{
  "d_shared_expert": 128,
  "moe_layers": [1, 2, 3, 4, 5, 6, 7],
  "balance_loss": 0.000169,
  "vocab_size": 32768,
  "norm_place": "pre",
  "qk_norm": false,
  "init": "uniform",
  "init_std_down": 0.00587,
  "lr": 0.00107,
  "beta2": 0.98,
  "decay_fraction": 0.487,
  "batch_tokens": 65536
}
Below are experts of layer 5 (counted from 0) of a mixture-of-experts language model. Rows are named router (the router's row for the expert), gate (a neuron's input weights, with its number), up (a neuron's input weights, with its number) and show model dimensions 64-127. Each number is 500 + 25 x the weight over its row's rms, rounded and kept within 0 to 999. Numbers have three digits each.
After each expert's rows: a language model's description of what the expert responds to. This comes from a sample of Wikipedia text that the model never trained on.

# expert 59
router:453493528505472530490503504490529490496479480476529524469480525504477488507528557487500497460490492521517478466544523497521516494535504488504447547478460469447507460524504496478483494549512491
gate0:567516480482503488521493536501496476521478522507483461518486497503502488610537489496538511519501500481486489501479478485483469473511503499469474508513504509536514495461505536469503494484469496
up0:535485472507503473526473494515526480502463469516503492497512459499500516510510526527525512481456506452437455490511519482475432539477477508451469494488491501501482486508515539457489507531463479
gate1:507499510483474476478508470518499476473508510474514492508534462465540464447468521456487504506477497473501469514496549507488497523491515445484544507473472516500446577496522516522527461495464471
up1:518486500518489471493488499471517475483499484486469519532522500504485517537534510464520530512496489479523490511532481489473531504470491487518535571490508493491484491482503497448490466526504497
gate2:474496520441483531495524461522537482494512526528492473462537485507521502508548499511496532532484499537500497460514551497496500555492462559530488524521530451486531511496528464508537508509496518
up2:476504516529495516531504498490513478481552517473548475489499513496491512502514477455544535539522482532473516511513518536530515492494531504509488522483463490509477539491514452454498480526498504
gate3:488524460547460491462447502557424497453446452538515478544493545479500457513542483497482469488542541506520482499485540502498494492510539533506475509529495500514483519488485491536537495500501479
up3:495519542504478526499534520494507516482513519503469504515521502471523547501506474523526550481493480456487493507529532479461531516485520492502506521490471465495506499523534466500486506500472509
gate4:499489481475489479515501482488516499490472515462484484484492462488486511534522512507464529473454532472509469462505504532521469518472512489511504533517484491548546486534536528515483542496504522
up4:489512513558519500502491461526498482518516486531528526488521515493491490481511473492486462519543474506495521452538514516466512496459457532513521450460548519491482494503451505482504536478494517
gate5:507480473472501524487517493504520510470495480465488515492460475487518517518505476534487524555491538512508487533525504535453465461455528524510501461517448468480485457495491511538491496496528486
up5:509540483495487508526512543492473491516452504465500459473504515462511492496479474528522461492493471509519494512516545510506501457518470526507484528519450499479531508545471530490479488523516481
gate6:506491510459494515509508518474487472490498475518513498525474549521510530540433487509489507519511487495509547512514532490499494474520456506482508508485501534467501525521450527516445506522484473
up6:494481527493525490529507489445531439487500506511455488541497478489474508482487544559494483473495469478459544518496502509495513469510462460508495531536517508483526493502437467474492493527494506
First pieces of surnames right after a given name, e.g. Edward Bl|ore, Justin Am|ash, McK|inney, Rosen|bl|att.

# expert 21
router:481502471499504512510508498452492492487527521459488485514520502504495522489469539471486565484531494500488485508482512477494525479580510501498490538507522516508524475538505498487533524470495514
gate0:562510512512479467519502454492508492502533526484481518485484462517538518509492514495513486459495546489515461496530453484476509496490501556513496465528483495501531505452508531515468545501515511
up0:501489455488509510448524415506469528503474518490510481520465506526470505475519507516543467510499478530546501478534488463528538513452477491485491529470473466536493468518533503505494508501493507
gate1:541454507520491458523509459531529476504476481527508527487571483480460540484505475491476519516469542491515465474487471492516484504483500487504492426528476476499501525529535522502509505468530494
up1:513478506473504463489552472520524486525514478529511525483524491506538468482471487519481498520504516503509517468514461502498487519510512539497488528452508480531514530523513513536471491464527494
gate2:485507494541482459484443521479515471488524516518461489509485516519515498494492507442465442565503479481503512458513485530496515534518542489502489522489496521484494501487501537495524485534519500
up2:464492516492472461473439508544522535490470496491486521526498514469512476513499470508475534506492477487477509447489514527464491551541467482490517524511519480517482517501535507515454482455505545
gate3:520430469514490491549489504524494473471482498531484510528538444493465503516484488514495520483496548521505475493525468534508468509474541455503509432524479546502464514490527484493549510497496493
up3:504487498483451491458522556505484512519499507510506479515500492519449517535450484463481524488467530529513490560465466474498475521518568481495493442518474475515479512515495492486492479487486530
gate4:476508467461510494550527557471486500487531521500483453502495513496455519489493510500544479502495463534504479518531516465512498466496493519478480494482465522485509533502513540505478454494526481
up4:452507482520499536508508497533484509520492501522470524476497494475478487472516491490511498530552492485509498507547474504473527493493490491511493478483544455497500512482526516491535542487506502
gate5:503501496487483469490489465469550479452515536503512520507515523453502475467502518520532491498509468508538531481521459486524508493537533483483528511477450489515530512511549579520533547529494531
up5:492466488440483477496575506505527495499507528504465506517449517496425509516500542505478529500486523497503462463522523457504487503509530550554519512549469470486489505496510484525467460485514466
gate6:519491514527518488464540500485501530489466501519508497504464454468522533496525499483470535484518527484512512502532510517485518500491497500497493500529538468496495513505498551493499521542499486
up6:529483541450534520528489523500495486514496494489457514437477486517494499450498535501464511488500484490520538512493504470530548562484477510490518496484522569516471484507505501515452542481535505
Consonant-led word pieces inside Romance-language or foreign names, often after de, La, Le (Monte-v-ideo, Le-je-une, Le-ib-niz).

# expert 35
router:530488503508496486506488513508493505485501481525446508511493493521481491528489540484530498494533470477501491513482491492543494492540500526530500472492532463497505504497480486479539490502504459
gate0:478516491469496498493559496522516541533505581510530505472529515505570555502499493483482506497499490502523531465505526493518477470505501480456526569462493521504480513493480482535503495497451489
up0:505503531515546533497501469517539463449501476494473478489500460486514532494469537529546517526524505481530469509430534515508486503488483503536491497469473475509511522526506541530491489508487510
gate1:537505481465480450456456504499470482504516477517476523519512491513487476475529549483531474544531456479499527503467510460501537470500513544543568482473484503509521488504465500466494515470491482
up1:474482472476457456466453503464530459514516495505504529480468490481511496534489507498539532526495533514463545509433476465533508488538485514493568480510544485504485499527523524507504498506496498
gate2:499465532457487473480507513514487546524507506487474442465512489526505523532494526504511463509529497500501477445549507472534488487484509493535468497518496464485485447534536500510511490506480531
up2:542508507523517522488483453487520509508487491564515511495549503480500500473517481500525484507467487519476505532450486509489475520512493531486490482535501465558517498487531490498544510500531482
gate3:493511477513556453457488532512512485512485482483529496466544475544480504507503466499485499501469509501526513457485520489487491510507535491460463527518504517510482453463535519544491484517484471
up3:507510521486489509523512498492470495480507497539487513504550486516507511493529506486499512504500469480538481559472502469549518506525475503508537516436531488514531542526516487526506522509484491
gate4:503518509465527526558525482524471518542511475476506477475493526537493476497486516518451523499543478460514489478487485506501487499510466517537544485497472446513522544498511493459550498502506467
up4:492518523519538522528507503535490519531519461495483537518517460527536498537500504504521504491489506506477492562469540490490469478507483489475506502476475488515509535510501464520539481478508502
gate5:458508469516490505501489511514471466470456488508491562509463525527472461515494488489513495542516510499499511531538503551523566472483495477481484461453523514516494512509521510499504482502517545
up5:468502505449499519458500512451513526566495459478477490497499503518548492521468477549513499489499490517478511470535531502461515460502500533456486476524475461489466456463493491515473559516480518
gate6:490501504494510474502524502475521457532472553513472473505523497493493507500515493494489569539509523518515530501563520498536508483527498491506479518525529534531505444504502481455485520476491488
up6:496495541478526460533515487506495479538471521543489484546490458517511429490507495513506542506500528499497544514474486513518493493512494503516475506480499481535507484537504522498545484500470521
Values in taxonomy, medal, election and coordinate boxes, e.g. Animalia, Chordata, Least Concern, Silver, tick, °N, percentages.

# expert 63
router:540484478460463484513508496469464546517526528504523507479507462494520500497480530495484472480514468527509493493560476540495475553536506531509434493500487472508483483492514496499496486450472541
gate0:525480514435477558480462496478424510408494508534535487463511485491547484538460515482491501483485512556508525492472472526499508535524558502506466505515515487474527492525513488510530511519508523
up0:500536498495513506491425514485504493504548489506485478534527542477491479483474508507479475530522540532480529510493489513454489470497501460488471495507508536503500497515493497504504479472524527
gate1:503500504507479453487507479549506512537472540499500499503489488520492482461507489489510460471516547463485485465487489488556461487495484489496480484506533469506547510529543494497483472515451485
up1:517506468517507492531493462524496503501486508471484488469430509489504531511473461502533512478473521526487515550494536520494500476492487546511490488469466535524490478423515514520510545517550513
gate2:474490501569530509517515525453480456463505526462518483511493545487465520556576481495488539551493519488541525515487506453513491444504537523516511492483466529511475513470502456492492503506524478
up2:500502489487474523491521486492467483478492510489488520471495475472529461575517528526459534531491536525533510511508507495511538486475529497481498562506494486489519489511483494507473492497507543
gate3:518484483473540491459496525475475513531483502495490512504528509505510537473560506462514525499509512515467488512513487489519502489502490493498530521530472523505495504509481507525488474532489524
up3:533511572477477508528501543485478480474519537492529558485474530476491488512522507471518463493505467531506485535514542518485511496545535487524524501480513511501476492508496527494476504539536527
gate4:484469556484489525504518484504472515509486510490537479500494473497498467471527469505499507518501485446493510493506545525544477480488523514517497528505527491500529505409527485485530496531480495
up4:493479460498527512508502532464488521497495486526475499506497503506491505514479509475455558510513484511463504555462484499489482520516490501482513496541483482482479510530477517481450470464484522
gate5:530491528516492541512505520510489514499548521548519482557538488563514494474453482466507486484459496568450525492444488508523555496532460520510498508498492485526493481502508483487488497471483544
up5:460513458512482518481483523529518510483482543504528506509482464464497500534486489558470490493481485484494493536511527466518501482498522479522480542476519498518458559528515563577511480468506511
gate6:495489537497468530505510484548505505500489512419464515451514477472508485480566548469534501505512587541490495508492531514555540503505523541487501484474475490491516520508440481444496511515475500
up6:475506547511498508527516504474499512530490502488489482538555534462521521530478530477528546532472484448516506484470484492503481499509510456456463532501489490503557502531466445506491485517479481
Team and sports terms (League, Football, Athletic, Cup) and game scores like 2–1 or W 120–111 in season results tables.

# expert 44
router:536485497506506496508477522488486520482516472514476486486477460535487517495565515496477519497479529478534542510510491542500535512564461525473492538511520496521500493479484512479499487501499511
gate0:485494499515466500504511508495529533469476514503535527499503483465486503483460462497514490465527528537523480509458515547454484493475498536560510491471536488473472464516499545478489505538461513
up0:529484469535453500486515495550516566478492523504560508499458476515524517463516451513520500444475493498467525509481515489491506490488485550517505461516537486532535500482512504503457494481465545
gate1:545543467516535505521505499494530483515539469478496507528507546490558496564542483503469476498469491523519485495450471495459486515516489493497447457488542493511510488524534479498524538508527504
up1:498516499502536492541510523496484507526525486503527482510500466519493512536496537549533488503476483481525552490507472490483491465500470505513446488489509488468466511461494484465518508472522530
gate2:483476530504479480479517512530490489522476443518526509508475481530512507469534483505523505528511527493551509473527471497497506491544506500506496490529535504500472459491522464500487516544494490
up2:504479491502507460465517496538512500532510471505516536477498464490546518476485498460520493537513531477494495518543486511534492472497485475527511488535507510509526477477538523518452495615549463
gate3:497513509490558525522448557521494505506466543521496513479501530493457497472511527487474516511505486525476460508550531540526481493515515495541544485443480511523516524526525505472494483466454489
up3:484513522519508447503491503461539539499516498535499489539489504509464515447518540503524512530502484517502543470551485518500501520523482473539496523485491472539525453497475419494521456501492524
gate4:434448543525541457494488506486508531522519505496489479526521490536506511513464505510489460534483456491542520505488520464557499480517499498511484501506469512494470525500479497495450508513508474
up4:461474558486531472543482473490487507486479502472495479447493489534494484504523489552513462467498465527486499451470480518508491517503488556533483486534505535482488468470492493523485495498476513
gate5:504542497473454548476528499532474506503491531483528521491525495496481449533549505480494511474512532536496502541546481467491439487544482487451549498552525470476517483498506523507505548500483508
up5:584484470487492526507460527462500512521542497483511497509470503481516486506508496509512500543526472504492502496505498491515506528505532522499492480499552478510510432562486520465493499517504487
gate6:487491482505477511463520481491504498478501510479477524529501493507519532534482472574413509520480504443494497498504515490468454548462516490451496475484504467512502507519512493524519499487517481
up6:458498508514481540501463540471503488495530514484500477522453440465485463493473537517510513475519479535521512529486507475517462466462503503498522503529499539496489460461506502522455509457486465
Table header and blank cells in award, election and transfer tables, e.g. Ref., Nominated, Votes, ±%, Notes, empty cells.

# expert 17
router:521459465538489443533501445454514546522513495490546540481508484505516470483552518457488476457530435542509520506468495499482511505505500507512496484520521477531511501491502503485469530487487490
gate0:537538544514494486556549451506514504518489505508540516497512528490486492486473487480512504477488507485549424498540546510476450479502493507487521499479474504466517502549435480495503493504512547
up0:491504518507485477506542525499504481462530509507531529523494487522509496496460491515507499505495520516519493480503512455500496509501479526545490503483510510528500520460558473530472498490505448
gate1:514511487510499478501481493563479433534500476490499504492494534473485503479481542477480541520514533473513507531551491540467519462489483522450516485444454555502499516531442538505506508485499442
up1:473464498510497554524530524499522535507536537470493452541547566510520489527535493487484471527518468502515510502492504516505515491487494486491505457506539477498487458479522477497480497525526512
gate2:459513447521467469483493482538526472503481440519511525472501532507507464474493487538542466499449482511454499531488493468485454479505495488511529497501440498513507524488521487485483534498505484
up2:483485473445474494504464519461465493466513479474470483492450523514496493513487528483537518527515477510509501516501468523547485507533496489487504434486497534489540525494506508495481499449466525
gate3:494547501532524529481514543516513471488531481509522456540492480549538504517540478491544496515503496526515443532535537466517512462508466453463497496506514487553504442542490513526483491478488501
up3:489468493453461507478499536494534467529520479488505540479477469515464486494464527490484486468501494460542449513481501494527480524523507523560486483488488507517528500507493489566466491501485460
gate4:479518498505509496505511479470513478478517458479487526558437444521509477487525493492521519534527487452465513488555474473513492491493488519493536512483528485511488496451491506467505504442528495
up4:481492434533497506506480526512519514533510503538534490556462516459485491516515495458474525523483486523467532504493532452500483479526533448528539506488527496498505532484508466452522488457485496
gate5:460479519459508525455506512459494489506469495506508533516462533457500513545545510502502493558532501509460515492485494505520513509535480540471498481520479491517462513449521508514557487502497510
up5:538478522511497496489498489518504491510472488503486479480467486481547477510450530507487519461495508535504503524439533481476468498525505516477505508529512489488512445509502521452507447494515522
gate6:477511531502502511491512493490496518512535508522480506526430463503498498486509478463478453517476479470491464479520486465508460532504533512540496502455499549461494533517487506518536530477467465
up6:491473507476499505500506487529508523508485507476510483494499538502479499494525505560441478488477488504485520494454512501504481545498500475488500426494528541471505501470526484505485481478455509
Pipe separators between cells in number-heavy tables, plus word pieces ending in -am/-um/-em such as Brigham, Ham, Tim, p.m.

# expert 22
router:541485492464478518501503451464484517532549503517523479473499526487514520475507481518529479503535500513534533524530501451544471501497505522523501468531501482492458462485503489473508480465552492
gate0:521511531489474513511532506480520524466489492469495491542495517490562505471504502454475471486501433495496489540467546500513489497494481509511498477494496458522482498535477480541523525524478515
up0:517482551484518517477510479482520491467523521473481470448501513541544528506511544469514505524500511527523496474548507550498535471504511456520503469524446469513472450514532527508519493483486534
gate1:526454473466514472543517540494523499542531513511495535416511510487540459503534515481515548546506510503484521488518497516525521471487497476501540472485528472475450482540563485459509488497474485
up1:505480477494475530503487515495530480480493516462532537467519496521543449510525460488527521501497494500486521483507444516482505474497518497514543520471463509496429496521557544457535540482448458
gate2:458498527535455489515496518496491528533504496505492535515491446479460509493460523495537528476474492489499480509488508482482564486517502453508519473528477529491487474498516506502518473498498472
up2:500448479480547495503509523501481475489487522515451510544505484470473530515491492436501481497507500459459563511462491517508508519503506501535475485555510476473470474502497496512475491493527492
gate3:520503481483495526535494496510556480484503526480508504542501513476505483520539455516532473464463503473557519516500484500506510450516466475486525516476518542503523518476539542480543511495442521
up3:491484467548499521565482516554518477489472517497536503495458491507472508517486459448490532452481469528521517511473485553485499484504486518461493500483496512524500507481517519489525466519489531
gate4:453523465489484489498485496474508472522468518551489472540502521485524484445465495488505487474475480522508484492471513492454467494501489508517514495551502537482491483500519503515442464503433532
up4:517487512458492471446485511523496530506521536507536509476499508498493453507513499482494518494462504504493508483470510471490543503504516528474528496477527489453537523468512536483474482489501479
gate5:501519471478472501460519490528573498491504472489499501521496501466477504482460445463509474508474516516499466486500522522493485490522468481505511525519492512526491502499550511503477515543480526
up5:504481510490491477479472515452544504497488520511493513482546490486471507498503504548546486539488527517501494506535496480494505481506538502525540537517501532456521511509510533527478532457514519
gate6:486499504494509497480563496488460511491479474489509515517492483554552505486538491505486532479539467487434495473470474480477474482549536502486497518485465544492488526520464507527533512489473507
up6:524503536488491485512509514511530504512495527490512487490521513506535447424510515511515503483449522432483504503485503520496485469483475488513478510488494529478503500509484518492514534529511533
Pipe separators between numeric cells in sports and chart tables, especially after a number (record, points, goals), plus "Top" and "No.".

# expert 11
router:553485534517503476476481523504456495502498454520456435522511494551473520524524503501523478494487545502513517504479488469483508503528494512511494498490513465492528534505535461510513486486519507
gate0:461510482520527489475523515444487459511524505488495554466491500541517526495508509481507498487492516513492462483493502521497490508541516484483516534457543480467515490514481460546477501510514536
up0:466499472502504508502499534504515472475499478497521494536545482529496527495499492478462469474517469452522471486483481478480476499498513492519485505488507550490483538539517465500494494522465513
gate1:493486515543517476486503524467511488497478504504486513507538504480485509501517502492497498527525442472471478493495497495498528488548497522468522479489489517515581499495552533512526450532481528
up1:469498490483465511495474520488514478476497549477498510486534488500464489515525518519460517533495515481512484466495495520477507499535461465516530493447518488501544476496496514513472468542509500
gate2:519500491523507495519560541494472485433512517474508560515526499499504498507471546552447440480481500525498495523492515522524499495494522503522526420524496496496485443526496484482541519488535465
up2:508509523531510512484464489502520515489496537482531499491464528445505506455477512517494552468507505510510497523493460550542533531475477478460481527474509514541533527459514488469508416535444497
gate3:505518492459509526490511520469552511491514486501477535480492520525478508467487506487492437537463487459516514564471517494521497493510532499473502535485467529495443535510520504499459534521483464
up3:511479566491491486528490446507530524546501549536491467506489518454483501512521500488528476449482500463532490460485504519500482520519448489482523493488469472484511477509511516459467500498486505
gate4:495495517489539509526505494544514534442473495533508486487465485491450528501495483526507513534542517493475548546510473455479519488506498503494562491492540556513518452459507523514477470471446522
up4:520518498482496509514509488485484503448501524507489528451481479493517521503521530498465490493483482475489488450516514540533511529471470481468537528512519515552486533505513488480528499517493510
gate5:524503464512499482500514469508526514527475494474509463493500473489524475491529493536485528518483495495521531483508539487507452477526497516514518482487495539456514473507491526503560520483454493
up5:466508538458536531502505509482543494480529500460511494504503541435443522578501504477495510461507481515506512487494456468501520520526458526482520459525493506524454461526491472515458445521511477
gate6:499476534489488479482511482488504492506528512481482473453525523470499507482458513458436474545496451496493423435514494486515500484483464463513499516531465491483478459500481531511507470511530514
up6:473478488517482576520490499528494523497516498444521523528531500483476521471511459502494493512475537465488470483512534504486514515522486526501518481514482497493490501479492528514489501561529491
Column headers and infobox field names such as No., Date, Title, Party, Candidate, Votes, "(age" in tables and lists.

# expert 61
router:514502512484500508500516527471453494483513530510484514479497549548489502522504417444556475517488487485484533534496504522521542486559487508525496502498501473474476496473456524504514441482506468
gate0:514500475506502488474517490479464491516488502474495524509463499518525515484463494467485511528492543513467512462463480509498519487456470488529522491500480495506432479513515489448551552483476507
up0:438475549501544489486537520537503501533490480534467487537511473500488482484503534511517429501504473484484522511507522458522510490484531496506437504508530491519516514517519527499467488484516462
gate1:511493475489536460526514473511486514501513486494487472490507490495510469481490504495543522506501480524497527532508529516491488538463514488548466500485450465492527488494555515514520519504483534
up1:563476471509522520519473518505480491511465434453508534505441505511475553486529515469473469515532555502467512519483524511470536505493481499517498489486486490496510503495482523528495526472518532
gate2:524481500517519501469520565492490450538514495513548506539548481478486504526506494470481540531477551534492518483498484490489516499486521489539497518555507495489447493489503489462496541490474497
up2:550524490515567494471512519502528457495505489536507486507529505501511523452539479449486513488477531491522489463487474530499504476478511475507509520539470462496486496499472480505542525478490531
gate3:509472510512520494499494470510529477523498496523523506491495484504499478471468534483512522464547473477497469494471463536490472514514503503515496535549525477460548503554532512528462511477513502
up3:513534477496496531494547496505544523461537494514455475493546495498469483449450477462520484523507511469479483489517519529504467491523492510501476464517465494497522510521482504485528488513535491
gate4:476513506452561496485479511460459508528517472466497518520482512438495519505502507473511463530536528530545487510491513539529505486483550475463489495532524453503490484487532548542475531470511491
up4:503495488521487490514461521490526523517527497529492488534491479543509520427500533518524472464492474454461536506461466514478531488519515491518477490453496518545510529493497505484536472497495461
gate5:563495532524492518494450538494495473487477535516532478496506496473531541495479497543479509487503499469485530543525485536498533503527485515522492517500524568501497471488473486499543476490510480
up5:445471507534487497492521514495514547519477454527535531510474525474490505478477507526483465511533534549510483478458489526521507534503493551516509494507493523465526500517479496487446486491503498
gate6:529486468511489505525484507514503506441470501490486431487490497489492521536526504522520522514501547471511497545507479484523515509476500495516564505500461480464472506527526449464493526489511494
up6:500473481511489482498489510479458543434447508534475540472493524485497495540487504484500490525499518472480517546488453491491541535539499467522549511473466448443478508516487539483524513478531487
Abstract nouns after an article that usually take of or as next, such as significance, effect, lack, presence, name, and such as, well.

# expert 33
router:499501533507495454519490496536475547488469505495512453521492486506504485504503500522484481495503488474505543494482476524476507472457486500499515561477488512517489523457499477532531499509528515
gate0:498487479543493473505540525459500517476508455554519516510493488491531480525477484491515503461519505514551495544515526467490487507528482493454517491489499501436488525532487548489487522487484500
up0:519491499492512485455503449504462479480495510477517473518516517457432497496488513476542491514490516506466508515472505524491533501515467469511479451501523493511508497511507507545524471510459516
gate1:540500542530492541501465551499453482512464511517476506505479521465493509527542487528507473540497494480493478509468496482511524516488511472458495499529517540465484479509482502506469537519456518
up1:537485479535504514499454527496497492477557496512494497499509511548527481529546484525488505510500542511511485469533503527514469475482508482495526530500492496455470526489502462493503522482500494
gate2:499507479520534495462531461504528484482498502509508514489536482490488515523568490501469501532536466510497526502525527503491479507507478482505475503533541507492480457517508519497455495478469555
up2:509488523480507505515512508488525516535483488497538484486508564556535453504498533492461489459444488469535534496454511546446508527521500498524520445547455465506480473468513491465522505472477457
gate3:487520503472477484470454515519532485520521507477514489473491477501480535481498552496495463490500569545516470471518521447531505477528490469516501480445561483501477493486533538498463483509500432
up3:516522494507497502533448507475503506486490483499505508478514501498504482495461486522454512516533485509515522500547439496500529471496495474498509483508512506490524503553519461487501515454503516
gate4:461526521480476502540465501492531541512519489562469513512483495532466553507500499553507490490482494522490505500497529540488514508495521531463448483495500500510483477537476559527450549513484516
up4:505472529519523505490498475475466497481534516497532484501502487494465518508500520526541540480507467477465482503490502556488498482496527509518524480527492526480521534466498519505460494500497531
gate5:502510532510508526482504496523559514510502532480509474548550524509479522487520507530458520543498487500517516481502490503519511458492514488496501517530487553489535500521515533465510540506453510
up5:463520476494538519525530494481481496505470446528495510476499487475518484496502462500512458514511502476503533496514503484487481530498500514463545482495532492521421515516503497543495484505539401
gate6:497508459500500505488508496508529518492520500513533490540500472527515480481510532474471507498502504468499464501522443538507536486513512464463532468474486514528518478500503523528467475519471473
up6:464498491489526491536494519486464490501460501499498521475491509494504515495498501492461510500510501468482481493513481510513553460478516477482536488472509527475497506495578511523513466489483519
Role and credit words in filmography, award and personnel lists: vocals, film, Position:, for, with, and table pipes after Nominated/Won.

# expert 30
router:516497472488507485491500504525528460488488475500491492502468521510479472511455485470507522518514514523522552476508512521502500498606461476452527487465500547484505467485492519506497520546509512
gate0:520486526485510516517501530523460504491503467505487529507494485470484498539511488497506541514468490501494486514488522530497517469506516521529524491520513482482493473472509530504513572501511503
up0:497497495487522535484458527539492518529533521456475535456535478483491498495527513497497547498523474490501532492457478485498513478498503524504507499493528512508479490495522492505466515499532520
gate1:526510509500502520496527487485508485551511514472477496519516468518543493479490485536541489529510505495503489495563498474514505519523525488472487501506479487523547485504524499509512542485472475
up1:515475498458492521551484472514484549499471528510534486479510469477500487501481497521453467481464534537476528520501519486494497521505495520461503540524517503498485513518491485483515482516484541
gate2:496480491524503504519499453493519460519524532457466489513468506470456503497497462510490504519513517475515504478514511475556531484469492500522468499465486466526472524481514491521538515499529472
up2:503499495509506484464479483500479504486507520523505543524524499479490462513519484507529525517492481492474526518507503529506447543523478489493479492496476513503474501470538566496479500512520546
gate3:510517505524549512474527524473501498482469514487471476527456521479491481510468481506469476503474479500501527517488502517503490498531540491472485453494509500491474482493524496445537515520519484
up3:422489531521503464498498486473502521480466500520522524475559481495478552473470488480486520499522534536471521547523525527514520489509490489468509502508518478479528519466505479472508492478513504
gate4:527495547465476469500504519507492547493520505478540470518474507519549528481516473491471529490566462488501522493504502511474503520483471475544495508507485522477478491510546512465509498500490493
up4:514498513526525519526471460482520457491492522528473531511505459481496454450481489498484478542508467486508496494505500494454502477537526483488551493482504497526517567450470512492497494480431528
gate5:531503524452495509534450487476496498511474490503490508481529504508544510510496486536525507528530475497504512484520523451514478512529471528494511514522477502467485451481528541485544444495459468
up5:521540532476484538478518488451504510484427452470475511471471537499459485486508510491508519488544471469485517507507491480483505516523503471487518512478485504488508506533517499488537461539496481
gate6:543451496538527484493503481450491507498482479487560439468481469504517461425517503488482472477488546489501491487532493490462480470490477445506503490464537478540506472512456489498523491529479502
up6:477506491506573479471507499498493504470492536468479488461476517527431495536484494525494482490451544509520480455477502454480486518418495490472481489493501507519501520485515450553524494475491507
Short lowercase word-initial pieces opening a split word, often after un- or a hyphen, e.g. un-pr-edictable, imm-ersive, Sub-S-aharan.

# expert 40
router:496505478454486470529500440496510520475519513496507512462504520459486517555535505522498488504515545497515495452512519492536517493480535503506444497527504465495506512463552491490525528475511514
gate0:498480515500459552496539495525521431500493488482544497524490517508503546494506500510515541527490472471531504488456538471499471510519500498512471464450493495481516473511524535524471493548518442
up0:483479497439479455510545493513536461487525496502514528512481499466488508477493502530520538503481488450479501514497526482489509513497510516533465493464544509512532533478514456516472474480483464
gate1:499513517505500489503499500494485488516466463512511484472469495505537488497529472494499447481520538483474527520456476487467469465493519485416509508534550520474493495502477537506492436514532474
up1:505536497492536496507464501515496483479497452494511509481486479507498477539513492533543501494515505470452511527511482510516492475468533486428483522512537467470510480471514486487505476514521476
gate2:508480493520525535521489493470530512504453507513474487467445476517506528545539478461488479527530509479453508528504503521521509492499482468514509535451506459493498485512491503509477519501507467
up2:520544510477522572531497485511508495526518533514552506523456499474508474487476470514489545458529504470531525501527534498490488473515473462489528535493505474461533484558452468504530536494465528
gate3:551526497493507473527515532504471486513491485530549484466497508504520501506527485481510449517470496504562489510447523519447525530519513457500508489462499507499513483561514530531487555548467493
up3:517527515524525519551518497509527486462515514474487474438535485543518519525495520508505468483471513489519519475478483483478463531492532518526520557480488485496499532494522523509530526515452475
gate4:538480472515481483539486485494523544500515523496499472513455473494513505480480494479547506507505490471487498518519508543524532474517523517504487499481437515475500515467516487458500493513473517
up4:525500489530503494470475493471569477476517531466476484487501506463507492499510471513490481497491540501482416466522450516514471486507511512484464474518474529513540536503525484459473534523503501
gate5:487481496519500537484530517455514507517514521518510484488458525472511482503473473518517511478485486515520516523472503514482462496508504506523495466486511506506494507547504466520523512456487506
up5:488510509490529558526508522516544547495479506518467526460490485514504521467517506499467455526457520471491484528493488479527588533501489524513475522510476483484511532480493516495482455464532480
gate6:503500477510474516502501485521478494470446522505524508485524540473558504484519520441509464492543465518501542491495514447500485450533488545481512469518516495543468500467522514496507526482524564
up6:497493512537493561497486523452481501522493496489466494519527460480498515477518510455501449537526466460469467483470513495477514438518458481513511500482533546495482498505488526481490491532460518
The suffix -ic/-oc inside names (Delic, Pinochet, Omicron), plus compass and place words in schedules and results (Southern, Atlantic, Chicago, San Francisco, California).

# expert 20
router:537507496526518466457504506451539503458517485513524529512502530476496528505469455513505497459494499518496541529478467467489491515553547540497484506527514486469479480519531509467502482480530462
gate0:460514483508513474507520500537499531493522477506484479522478506497515492488514510529529459520507471495485497459513492554526516508547509525505492502526476518501473535537519541530486514514471490
up0:492495502523491503501525461487465510517500531448513494468512494517537489532472523512489534544485512519525497477484493470506480487486504530473484480531526521474556469472479514505475533533526544
gate1:496472513478528442502494473543505514533498503491513481531478472474518480518496499552503517502564520473494511533462518522498483514474489528462509544511516522494543462543461518549523526474488520
up1:514547484489503514486494480513461507479514543488475477457486522523510536453506513487493512471473466469566470524503512501498504479481540491531496483507519507467532569514484520474462518480547474
gate2:538519489497476543504503482522484440536494495512523484455489498477518475510508522491490474507516486529449532503506473471515532517502515464492495525501497450553476496519468560524489441504505479
up2:468515435550546494502512487532516519501544482520468473460499511494553495467482498529477503491521473487478485501479502514476483536496506490487515505480511510532444507463498499481456453474505477
gate3:495537495488503499515456518478505504505510479524493515463480490497503459530479486500479497545461551532502460453506543487460479470498525536529479505469480518530508512537493517515513555508446489
up3:486553484492518507502501489460489549542494493457497505507481471499510506504505460524534475483535475502475513487516513490504508502454532520469515477476513550489510500498481519526501483507509494
gate4:488507515551508492480485464498516517489508522510489486532458496519468491500510515509474506495457508504522493511517540518492472535540536506510500475528499514521525484500520504461494486539454531
up4:495503487491496496493467495539538500515514472495503486481538500507505479463468502532483499474519533526482513501483451492445546537460494518481522532482509511507513522467470502507540478502500464
gate5:526451458511489470487503517530425511498490501546547507452521510522485503489505499479440483544417492509471518481536501554504546474493497521541482556473521503499491529436526507506475507470507520
up5:505508481448497516494500486515498521525535526500527500485536488465538534449503546523458497479495510521501528440478511521513490482500476519531492531489489476457510503476498500515483469478520482
gate6:496480490519473471505526524501522548517496541479494489484545507513515489454485509515479459460466516500560483496503537509468503533505513485455505510480540504486430555568538532504517492547509482
up6:502499564495506545466515465518501507529488498524527516507535476482442528518515471516511438489468507469465479492521544504480496463454530485474483429521520529458495523496490501508515487443561461
Word-internal pieces like st, ch, os in mid-word, plus military words such as Fort, regiment, command, barracks.